From a checkpoint of a small mixture-of-experts model trained on Wikipedia: 795M tokens.
Below are experts of layer 13 (counted from 0) of a mixture-of-experts language model. Rows are named router (the router's row for the expert), down (a neuron's output weights, with its number) and show model dimensions 528-575. Each number is 500 + 25 x the weight over its row's rms, rounded and kept within 0 to 999. Numbers have three digits each.
Before each expert's rows: a language model's description of what the expert responds to. This comes from a sample of Wikipedia text that the model never trained on.

# expert 6
Capitalized name starts after the or of, such as New York, Los Angeles, Civil War, plus military and war words.
router:519466516478476513479483506530522488493464486498482517515536479445531488458469548533487488513524459543468470461479474552492493488463530480498472
down0:477495514520498513531461476485514503536492506479488491466477495541520484472517494499490508539521455535461452518507478485516506459486514547531513
down1:466475464492558483510547509506540479489448487477475520523509494449499536494508496490496490498486537532507469454509510447501507486504522534504490
down2:527534488498510500505521513467532510510498502527482514519525516483502528512473482455541535513474516475550513468490485471545497496522512516509518
down3:479485527413489504510515522498543504474510475518509489542486469507461493480470466487510456508488510475527500493507511492506491475501551556531518
down4:507487486455470501514527496473489476538489541483474466491544495482521527481535446488507485475487483518493526446462499470497494477525530506507471
down5:480560513536531498445485477494478511533508518507496514509539528502459461510518459515497521519487497499495494508484493492525550544515498484499503
down6:518493491501476506517513553516487533446519464505509451474497505522497502493497526506566489489478489551505492481517512482530486557507504482509537
down7:510502512477509523525467501507546489508530448514478482515509443476533495501491462509500537486519495485462503522478561506508540525522480491554525
down8:549520511489440503508490536489479527417567504520502506515490474549455508509497509491496543503510468482526500485476499521473509505450462470499514
down9:505470516503478492501514491487457443535511539497551471538486517508478508462550478518481489502503485521507535490533522565535485499445479477520480
down10:476437509533535496494518496487504480528464484503489520504477525501513484508483524530506530470539540503490528492459510537465476485454502486457480
down11:501519490509485490513441472451506495523498493479507538497500512518517478528516488500475478484534481493469477509515478546516497539491523501502522
down12:476510518493539503505531516492500473511453487453554515518464568521478485464505469504506502499530500495479489471517493487473504507485497539485485
down13:494513484509477504506441505521500452483474487531463516504510521525468506458450520545505519499541515516523511563526522498517484490524484483493504
down14:518541486481499512531498496533481496514483554478532492499541526525522498515487479512482503495487541497509504529543542469566485518515493488473462
down15:491527519483480507474530500526505516499496512489479497458443497475507487517499505431485566503554478517522478481536471518500454494487471505524434
down16:499509524509523491503517498496497487464559498481494497507508472464505522476472492480493487508470508471496542509493518473489510472489517540503508
down17:550540532464505534487509513477515481484484532462494517469518482466485501515516487494495494512487499464515491491498487488483488476524523529477513
down18:503507503468545414508528486514538506518511524495526546530494473526482503512528490479497532532492463527505525513474494491493472521527536525498575
down19:511517448490539514473516448462494512485513492490494474467516512498490514517506488540497524533463510520486514490521496548476480514470477468489452
down20:508482490480520495526479485506499535561514533513512494470510490535517459470483505457534495487518539498507498460523518515508495512455458539527508
down21:486528482478498485452532524491516495517508523485515450470506507561498471545489512485483495450510504513490488453491474504493465547514569488497520
down22:496508527487479536518500546471522492538468470523498458504499480487487486467539494507464555491461507450476482545534526454465478531497466485498491
down23:458500503528507514443510475494507515559483503475513482468473488487490521523513505504496477482508529432500507508492485526545512469493464464529534
down24:463527512512496530483472484539510468496525507502493499443490495501508517489551509497460522486544481469525504490519476501513555486473457520500474
down25:475548522499544498460494479493517480478575497478527519509536485408479512522536485499516479495516482519529504507487524508510524504507506518487504
down26:505473514524527486483466476518505506503517476496523478468494505513518473517484504544483496498521468520531487490460523505502508480502539528467525
down27:517464508532534492501470521499542550518519540490478490478522478474481532523542489508482533459497525515489543526464496466499531534469477492501537
down28:499477489492474583500548498467477492464481498534537478475527472493480497530505521519508532540514526490521515512483500458503482535480484485540483
down29:504500484487480511507542504491457508511502506503534547458489519468476552493519452534469466494500520544467510488448514454502512535452508495503511
down30:484538483509488504498504532518513573527525498534471546491526475473479471501517511499521528513546503473509489528555491555519521521536502542496483
down31:520540531528491483462521465481511498530529475488485489535487492455499556505537525504466477545529487476468525484529501487488509498488469490485498
down32:473531511470525500501508526463504511506464499481505498506475475517531509458485475501585514478479530492489496491481518529485551470469478490465511
down33:479470486495476531482469533528542524459527468460508456501554491469485515465490447512492477529538510507508528483485481474488476482527477483499435
down34:483469509495516517520466541479502518516500514494488495538517445514539549510502553537484504543511487513490521496532482530476516474486477496533511
down35:467507511521490488530523509525454499508523502502537469527503529454545539524516526552476475490469483495487484520516489531493507536534483515478529
down36:521465485497458483484524484497477537494591508536494485513508534491509459460488481505493468528508501518504513510507506521516492509511482542537536
down37:489501470470467480481502524519522464521507477515494522452496442441485516475508492520515515494527522519499428544521503476525493505454495506520485
down38:521510494506500472540521496487521483556473509508510500509476509484461480548478511482528513471540555522520530479482497517505513484472464500484503
down39:488533532500500493485491512462526507525482480453515508464516551493497479462514518493491504524487543503524489491494475498491476524489470525556487
down40:497510507484539510462507506498531521507515485518502504480489525550502497539559509503507471522470457517500475537520514506424507478496550492489466
down41:473480490504512514435464481487547502470527494532512517533489476528530507481452472507499526509498490454528493447512469492488549460450504501461521
down42:510498491498460478492513494468498535467529511543537475512500519470488497540480511520524515511491455460499521510509471462498459554498488499487537
down43:482511497535487470498506495512495531516492536483470473465524500526521470460486432463483487526485454498514503534536481507531501499503499493466484
down44:544503502475461488464506497527528575517504503529506491464529521524487494452504512528546464494518460491510485491487523491514536509480501466469498
down45:534490462540527449549482521509499478542484505521484443507482459540500525466499483481456472470514492559484466519583469545522508533475480480550464
down46:517536517478516493487484500504538508505533462500526479511507552483541457498534531497486511511521542471547506503460491491566500496518500469498474
down47:560494455512496519469510472472467476493494496462526498492453507513463523521473485492477501468485483511526504453498517435522456491526521476473500
down48:521499547537515477495490486523494528508504474517529520467488491471522452453488531468518516512508531461515463497501507468494521513467521511483529
down49:532504508501505455519500469483504446491537542488438533516538539490476503500453495521466486478495559500540468473483435518489538503519511492530505
down50:480464512505521542482542496484491511508507474492487509475468450495529508506509528515469525507486525513537543527511478513452521501520466526468512
down51:473522484553432511504504457553509469497507474532488521515506457515522507518446532544499473485528552490530497482474478496485493514523532478504524
down52:490462520505487466540471471482523508513494498503441493488549514535519442503502464527517476480512503515490500490471514487501537525483490505528504
down53:475470520497509493505487514510458488516484500467476500526504470529478494489480526542487455516489524458493483519497560479524468464492503493479507
down54:531480511517510535508488497497501511487508503472474508517531554474516517469521532518523478496472454510532507501544501479507481504462448501435523
down55:497542505535491479495567478525459480545474467496480504520485505513495516486451517515476496537519496520511530491488473529516521502556478514489514
down56:494471548520551549466445514531496525502509468488483526521513509516495495496560510489468500494524514460482509510545499484536512446502492467453471
down57:506451520509509519481517504515500464480550532493482506483555500512500535513519457480503494430524524503508540457517473486485525508509485571536528
down58:539484486498592466520464496481476502475454492478506480493514507525496469489494482438476496503506495506504502510483501504510528526505463502527501
down59:499521476484491482530489473494468535470528517516494503517484455516531494500482529487529509509466494533489471558487482493495527455530501510496519
down60:539525544505496496527545513517470541503500479470530517469503536464494500487489484465492480503502472519493459505449474511515514520519506487484461
down61:467536525466476495533507497547546497504505517536476487512433498507496497459504512471557506453495519507487475462533472543477455474505505486438527
down62:487502452468476465506505473463508539484514530481521472518487496521558484523493535508501483488498508516514510476476486496506541506502450496476513
down63:515555498517533492530508478530550490537453443541504533501441454477508508515565529511471473474510483465505485494499475538523476478486500513538538
down64:525468491455527490511477467408518526453524477527473514520542474520508534483502502492510439477491502531501493490485531468520471477507502518497519
down65:505494533541501493505496518473510463483526541480465475481544497518476528493504471501508458521532520486495529542512507502489451479504501505505484
down66:538472476494501497485534489508501478482518542488537508494466519527525468492480499515513489547486483539547484497506482522473494547511469471497471
down67:450477428476533512505491453468469454543493519536514517499471504505480513487550477490477510511492456494497475507513495467509508456489513482476524
down68:466455484488468501466558501474543495505483476510556461487507521546474479531526531498534488491502522527515511516480487500487531520498484522490498
down69:525536524472507519513502497505480481503506490512512515507460493507523511513463488506541508513501473492511503488475547502482500514467523527536483
down70:506509474482471513477486501444502493521495504530499505493500503489496507486511496547489501481494479478521511502531548488532444510478516462511497
down71:483480520477493493500493530528520489476526432524513506493466488509519504501458459507535530517489501516496510521500553504521508480499512503507521
down72:488497515462471515473541509488508478509523481506478528500478483531546515484486469505483484506520504547458455462514475492459503537506526506501523
down73:539534527493501504448490507541503483548469465461523545499508536462530478513501495515503558517518508502503548488506501510544514517529470476534492
down74:490491470521438501517501471498500482458513467511536530503512496499459494525517530461467521529503529485530499449512467492513473519520465533497550
down75:499486446532508469500506478524533476474519474497469521508479483488481554538477498535494492517513525499500479523482512505476443473494499542465465
down76:540485484482488514512477516500495527491467515499516490479517531554495471440492503465486453516513491523501499479468546490522510501512477502504485
down77:500484507489505482457533514506520493530507534482491521473511497541544509511539513516515456465440466509518497480498534518463477529530488507527519
down78:501492487521509515494474483485519515501519517486504459522516493485453528504499552483496443497459509538530481505521496537523417482516508450473519
down79:515491507482532508519499499538506473455548518496472486451572472504486489494472494460522516524546502444460507562466506472489506503524532507496518
down80:470500493486518518571517493503500463531515490484479537515510514501499531477489459479502554515498488550492476507511491479533484502469475455484490
down81:506475500493518470497486481500499513494499491507509439513568490549520486532494490495493483507513497462495497488472481476510510498535469510487519
down82:518484466499503470472483531486536506505531525467485498506538503518498540492501517490536505515486447471528475513520531491530485505545495505476448
down83:488524512538467459509502516520456502551535504446485468531526504473513511489501483520498449465500533484501486489488478464516535487492488519503527
down84:505493482465508515500533482517515483514485508511509506490485489516476503471502500505481520483510507472481492500500473489474466528479505507500489
down85:505484484501526533481486511523511518509475472552475460502516524539489527530532518526489476512481473507514483530489523466451493515513453491504494
down86:519476519513501503458523529502500512438469475511502530559520480527498475538471474506528450512509511493470511498490506442503466515477455510526484
down87:510484477477474537488487502507517536491486502521476520509447547526498536500514499467474504468535524518540492482497495510453491498499471548480484
down88:487434504500490486549521486501485505516513495508523529546484510492523542495490512433503518491501525510557526540542492508473513477503520550490544
down89:497523484479542534511453484514498534514515462536473524515505519503493512509502503506499459496483488470483510509545467495470451495544494526503485
down90:482473465473549498519501499512536474553502517465492505486458538490502541500476517453507535500508471457441492473504492472505487497515524499462536
down91:485483450532505506492508495502483507468500505537526536513525527493463560513502461483504475503480498495465484483521456462536490476508482480499522
down92:460502486515534498445486498495505483490500505508557478499530505533487595528499496522524448479520506479457480528493499506496484522489442479470500
down93:509494478497542469491502449489495472517512497500487532453498562494530522518514514525510517496512490507461498503515505506452474511480530499518482
down94:492479500471531526495541518517529479500532476448494507498530518485500506504513599495475523517518488501489519466524492480478529503511492497517482
down95:513448507483541479524533503445475511522527495501473461488486510498508461530538487517502528499489477495506497496481496537513535518483492442519485
down96:496537548556511443514524495508553425564525513542474495489475503498442517513483529547498492504482505495521541495521542481546529447518510512475503
down97:515510480527516456503499459529497537466484497488451498486511498526517465507530483484497502462509524536496474499510506503494507501534499523517497
down98:485479527522461514492553519516477469491511485547526494512509486537530492517470477505506438506497511525516478464507485506496502502458508520477491
down99:478479514477532501543512524502538518512491498510483449497513512525532473470458482496513490513439537517487461496496513524540505474505502487502486
down100:525494486508508462495525466509528484454503475504486525480539480503462479509481512521482492513500499491505500507485492462489478496474464482478486
down101:472485521531482470493510524502495501518496542488520538485516469523495435488494527528480522515528502478555488483538506512453523500518526455511479
down102:491430519491494562505510543529506505485514444575477481475497508552492520484539468513507487449487515504526505524514528510487489477509543500523483
down103:531499541456502509535492481469528485487523460460550505531505512512535444526525523481532492506477534526515491491488493526519480518530540478453486
down104:496492490473519537528491459524497541475487517476528453512471483517465455531496518522475508509498452456481489494495518493514525532481521505497479
down105:505508501501543454538450454484477458550512498502491560516510503511489504475491495531491542506551485540533527503487449494533510499518503501492495
down106:466508503550477484494528515465513500511498528519497498490529455486515530495457495485480503522463460536450502551489480529490462468479490485531491
down107:486528528458492551512527491539510473509511528500534511470515523460491499499483535455528512512509513531525483483525474541543520478499467518527484
down108:506465523503496487505453525536466465480508506526527453502493534487492473481505503488570511535471537494508493520560507511507451511503482487495483
down109:514438499482478476492476531512521506495465495499524523499499492512527484508516494489556493481497512464517515463507445537461543504475500521501457
down110:478536499454469496506518512545526509458484488505480522547509539500524539489416520524485513501503522527500499459500522517486481502475534537531497
down111:476502526523489494503477510503485517511467496531493494522507533504505494470467487509510485478481490455502467470540498571485517513523501450464511
down112:524516522478476542474534505513490518518532452484480493499509521519470522502478463491484478496474472514501504497526483510506522508538517515502499
down113:514516479518502521470492515478443524446483481518540513486530490525494509480477496486511486462509511538486526523501469504470492436495509491471474
down114:471469475462504472488468461459481463510493453475490457541499465523502498542505493479468510525452490492504498537494513511493487515505466468489515
down115:516486503517503537478543510539524469492479477494541514489515507496477487497490526525471522500477478471504484465488499493563480488487478508527467
down116:483508492480462463478472506441516469507459509468543521461502484555497503447504495529501497472477481487490476523490496482497511490503502537480488
down117:500472519418487477505492474485521512479458530517545493482506471490490506470463568481512494439490529512480490482460514489521464502478482525521479
down118:533496509483443562515504512453488503508475502455545499539507494503485489541523487463527544487467482476496540454519516447478491531499492504458496
down119:480510531499519490492501467557488516491498488523521491522540553464476489485505504473506517515527505508538506503493505522521488485532483461469496
down120:495486523542496470495523483478494495492508468575522485501533512493482484506468498470532518471504481455449486471484501532536488479518478490514510
down121:519494455553504510486532517477518499493497529522533521500548545487480502472476449532455500436474529471482491476481490504502507527487489518532503
down122:488505476510531477503535489482471495496500508529477468492510525486469458508502517500477500553508495491466498498581471507483504508502503475514489
down123:513485559493530548509517497520524474496490490462490457436501513485509524497482450470478525520530474565470500467516486494502497486459532548509498
down124:487484492490467500476513498530472493474505530426517517474466467500477530497552483492471487527468495504509529504468514481490537473478508476474470
down125:487497489482430468475513512507507484500482502493515501496517500495513495486495475502476516489459505516503515531489519486505468456501490506482441
down126:504482549489553488531432474493503518501509515525511535493573526536487520512531493502531522529468507497491525494498522500545494462500549485453473
down127:458532477509495486511459468543512506483499519489521486515499509531511465476503546461527527453469494478537468510511499462505482500473495502466511
down128:523473533543452470486463548497556529499535502515523531523502499545483510508530465480515506522517517474521516469454538498488507481480523503508501
down129:492536503501505484456471488498486463543522435527532547461526519516458490505487490500481516511463492466507450508463555453503515562491492494489512
down130:476502515539503506476490535503523485527501463518496477491527410506491496454526509519497497526524545486517523506484474499508488496517510481499538
down131:501478471501475482469512498510479510436485464510480492504491545518469458511481494494499508468467498517527489508530527515506473517494470486505480
down132:524537523464492488509514526477493511542515523486497493498531500535517530454475501519469528531477451570487528510511497511518506470502483474483457
down133:474477489476504504488496511470517498489483562521537476488497479479509522516499462499511515469513469503473540516530489495514518530500552512495497
down134:539520457529504508506531530496489469437473483463530473466503468520509467457503470520481494494476447471480511523491488470510473504529487545451536
down135:511499492521451538519485472479524502554504526535493511477535496513493439475510469557494499521497471528449516522492455486502463517493482470505506
down136:502536489507464481509489484509518459514502501504532517521519503512457503488563491495470471504502476505459530455520535517511463529443510452543529
down137:510447510516514528475456512513492491444567503550518508475538534522499449521467513494508499489510478507506516509447525511504544519475499482526513
down138:473529511514481471506497504484573478489491503446494470467492516500521498490485481515490561478511487503522503523530502522482481564474497496463480
down139:491505509480498518463511488464503468501495504489469535465508495473545495534550467531515458530484522490502521466524479486475542460505471495442442
down140:493512520491467516495475525528507527502482538485499477470519500477548471508465481506504491496488538478534483539545475485526528504483518552483480
down141:481555509531487464491497465517484510522573496480452494545474554502504517542456475502492545557514524493524531495528474475518509519483463487510499
down142:505542485487497529448543497509518488488475510510503515509450478504461493500491500473499499511542493524489564500468481483454493509512477544461458
down143:506561502516502550471500527476488532543509473534469469467460450482489520435553513485519506492489461516531502530474448522488556463506523508503490
down144:507530508562471518494517514493498507458483495466475547501468543487503507510507494484508524538501514444454496514500493528500491493515494493463475
down145:470472463530505505522503508498504477456489519498458552469486478503532490482493497516486527480479507476503493539533473516513527512521515539511526
down146:529506503478481499481494444464487506499512507491465507484506506464511489519528498491507466517480467507490507474487477549496502531521482529463498
down147:494498517483494477464501494492514508533506503513488508510492471556548511497482485517494482536538546473536481504500486508492526489512489493503512
down148:490480508507527471507482446512500479456498494481545543499499523492509509494503490513499500491513508505483502470521516532496491471486472497476508
down149:497510494547509497518556488492540532478423506524547537504482482499470472453486495489522521520504502551559558487500497537494537521480501516499485
down150:490510488513488515495484519513522509448512483527494520492446527499481525520469515505513516506465507501523476467524548474478438460447495470465485
down151:462454528523512476481510510501484488504512487493488487506477507498512505501515489496505486529493523497485537497498520501490500525482436512479481
down152:525503477464526476491513465513522484529524495499480486499469460496484503530478490492500481536499537505511478539491503493512521497485486450464520
down153:469500509518568520470488489447449523468477506495495485503490519498487481459515494441518496508501484514508469493509482483470462485479504502484478
down154:523482458481500479518515522479484514488488482518495503511530494487520484479496482540524474475459472519509497513492514480489478468500534522470499
down155:476479488499435467508536579494558519488491482490496484490490520515510491525508481471493479489517497506495508536530489466568496491506470498504492
down156:528510523505491571515500444486513540538491534524478487472477533514524529505485486552508519552461514494463550507503496503513523556511491513555534
down157:495471511485523530512520556495523480486537542471453539526494521465584479510538503484444528500473491514500514518514509463515485438464497513487494
down158:527517480519492516505491477507515487482529522506463503499536485523482480502496501501517503489476499475467485474535517514524505564499478485520514
down159:480483496453497501536465525525514461445499505464497480481486526505527495484479531493452487454538471496486506485528493476438469460503501488512438
down160:515479494490507487523505550545483486519472518543511473505539487501485477499493494524510494502482519527469481495507522472507502518491494506467516
down161:506501488498516507551465513488498491446480522477484471565495514505473505520516481492471484501450502486517445496510512536482521490527470501498522
down162:541503478483481480493482523533461505460532506552494509477515510530541581503502501486483482493493469478528521496494528498508493495515512474487497
down163:542475473511484527504493478539544508517489540519505483568501511507479531522517514524493488474516511514479477524505575476485446513524477509505516
down164:510452531543514498481502496516531478467505453481527481506454462492489510499500479489480514474486543533479535513486471504479499502465542491520535
down165:508528487477503492466489484532435522474525506471510477500507527475530501463469520466481537503495501485510494535442486481513481508468480500502534
down166:489495481460488501486471513490488515517495486463480534500477479483533508503482510474496552533503503466507523513460437495504488469529481487510498
down167:510499544489499513548462510507547474539492522494467547471539465493496504522504488517481496522494492470481460473483481490459542486536477510518488
down168:521494538515483512545484476519520485527533492540466470553482485454499494488510534472476543510477486518498467565503520489539495477481484485520537
down169:531489485493476471488550523488481505471472489487497507516459499520532471443483491480518507478495509527508490480515500472537500537504527490493515
down170:496502475481529490507490515505524496513492460571512466531522513492523469527502539491525468532519478494484487469506501514482534465523546508533489
down171:497493501490492495523483517513492506479482467494485472502475502494502522466524522524498494499488485457515474530479489534477465498501509454509485
down172:478534454502480465526496501529488503485505462534492532432470472506526508533462468502525538492491530507492482486486505536472487480470482471518525
down173:516490517508508521484483475478460474506542502471495536512500497533490486513503451521462470465477470461486509516491476517514507495556510498526490
down174:526479503492417486492476522480512498481529483453514520519510501487515531496511508499531519502483496516494474481528511537544442516537474507471502
down175:490527470527499485473494503490493520491530507456532501494523497483521485447471486493494491498505468486490472547498477520509533536510547483526531
down176:524511532474521494536457452544452498492468521465490473505469513544525517529502473515450473488494503489525448510503510533527508517523531522490529
down177:542493526442446494526494512511510517475493497479522520549487524536457548513508507494476481439478483474532524513528491478489478552533517558548486
down178:527494482484498509463445494508509475487497487506477540471459502466487552528511514518517526535469468507460454480491519520467452502502535497504483
down179:533529465475534475488486462498541467504532460466509496551490493499480486508509492450532474501483493510548464528477497477546493480499466503512491
down180:503502449509472533495513469529457502470509458495481489463483461483558509482540486523495509489519508495451519508487485515561440489512504554495502
down181:490525509506466477499463494501534477491510500484515551521521514504539492530442511468478500547516503496490474477536490488480504520473490487518446
down182:541481512479499485500464518525538518497546509454476513519493526495463484533532512492470534516494521515497520485509470500488527485511469471491466
down183:517484550473506546545472468504445497517515456529544509496550505466489537521445518489485506503453524493502576511502470462468445527482483489496499
down184:502513526478526482479483467444493494500485523483529494510480466535503521526460491504494524520486479512514501479481452494512548506495527503521530
down185:473474463493547533507510497560470507554531512490468523512522475509553470469503470522536474535477515510507475482488511483550525517483507487499524
down186:507485521463551506462468458492519517480484531543475461507502504491494510488452513540527469519486512517496501523537505459525491466482458521486427
down187:492483476529514552528506564529509491488518512480506517531448514530507541498514481540478493492494483476508534515497532494514538462478498484523488
down188:492483478518483532489471480535521493468534490528496518482508543447481526500476468487456480493501514468487467484518535501483498525509529547459490
down189:532458476482480511480448531479504456491473492479504508449559563474525502508515500498480487517473519483540536567516494521532486525504466429486545
down190:538496529504490541461491496547479506470498487488466503490522556503516526473513453475546529505529517515489475510466443495517484484468473519507465
down191:505506534496496500497477481446520519468513499487513495485471510534528488512513516542519483466498485523488499491536459527476493495517477469488491
down192:494500546516472461500492492484480514419518462505524514503537460526468451525511495516508518550485489514483492493526492501462497509499530503486509
down193:464495518474499530485502510460498494462508506471502499476519525508518513515498524527474483457500476499497483515525482503502514519532476469522502
down194:517512497494503489520490542485568506445489509496481502478461518516507481468506491483508489528470479489512471507474478479419482481505507511482477
down195:455478494514485499518475522501494536502484516488506512479496505508474483454494455511477507495512494495484524492479542489461482472508515508485542
down196:486536559488519520517497501488522453436494522555507524473498481493525472497519498531483479492533500524518469493495473477507453468537454555523495
down197:507512506459499502495466481484464498499492538490512463473489510495511474509514481578543493521472466516532473519523513503521488509513531459508486
down198:516467485539501493522497499514519512518520535482522515480451509473531509539499541475529514495532485496505529508529505505545535474505506522540494
down199:500471501522535534469532507475468454501535483536472518509543504501501495478453451495530521511475533506533499485512458534490457469510521466514504
down200:484472493436489503534532506472516490513510521499455504517495518489481463517509489452485501541514548464503476488466480521523506537506491522546493
down201:512527509481526525491478509472488498499506490474532496506515452521487502505527504495473550497493473508490480506483465486466461514508504507525526
down202:558496421506476492472476514507493499483508502516534490487496499541575483506496481527508470512502461509493505468532502490529447477467489516478500
down203:584497472495496495533476490490426503477478515525517530484495473481505509503506463502472506415555536470552508496487506440497483508456471511538516
down204:541508476499513498494503497500521475515479490483503497479473485518495506469491476489505573485495509501516471480467517464496486550488501484505540
down205:483505523514477481501483514481506496496485482484501477494475484517490485491553504535508469486525473547526463531471494487538533480498485525489517
down206:531544531496509487468495478439498450463476468535520494496495486507475541503515478460509535538528490494493582556516491524494482485508432503529490
down207:494468483497486472449478512513502518452464477497515515532504472463539545514531493477492503472468528510436496472500505513491487580485504488461487
down208:528507502473489497526533536481519506481536532529409526513433484488492481521497526473478474467524539484467519518519520492509474492509513488502507
down209:516556513488498473503519516514532447528491517515524453483541489469515506506499504479492493501494498480448548515503479515521543455483510488527496
down210:483502537491501474500522511510518532495560454503513537504487510505482479521556514505501485539536493522529483488466523496544462547498513483475515
down211:497490472470493480498514481491535491483497501488480459474543489504502466508449536484505454522536527510495490492488534542456499504512544499471503
down212:479536517456497491466499509534478480491448498474463470484492517473495490526567495526514502471533497494486477496535488517522516526508501483499485
down213:479503472554502521499498482529528498491503476512499492548473504526526510492484506496491540471481497466540502514532442559513505535525505530494516
down214:478521524479499492490532504433498489557522494501489484524532470510478541508517493525499520507502503500460506510448521542479477515465520497510505
down215:517492489514445492492491494496528483476474520510496532522579500555490512505462489502518506512478463548501489472543477496519464512492514487571480
down216:461538478471489484495499454517509515468471519513499480457455489482566503533495505539492469493488494540475520485476475475478518516538511497493479
down217:503514518496472515509489538514474479535520529487470507518506464525533507496515498531510521453513484495495499518500451476492482567562497512530490
down218:512516489552511500492511460498509466489493501486511473486520471553493538511500456514520496499490485501497518538506509494465534501530506499514508
down219:573495569526492539498490531532519462493493507492563519516526543495491491489472469529486449500479491473483532487484519525529496467490558499515510
down220:510546510513513499451507492491491500507564494499482473545487573510471555481520520483506502530504501502444521529502524509493499498515535514519483
down221:491504439507519447509511535489518567487468532525560480493490486458546511552485504516504519470466467524483518503562509489487507505552520536527479
down222:496468504493503479499457478523512503466481540467473523475481487516499500519555495515501486530534496483519459495473541505498452498531489500495463
down223:511481515486492512488444481509515499477498490536510509446533491541480470507512507466500525479514483488515520529524496525509528504465520511478478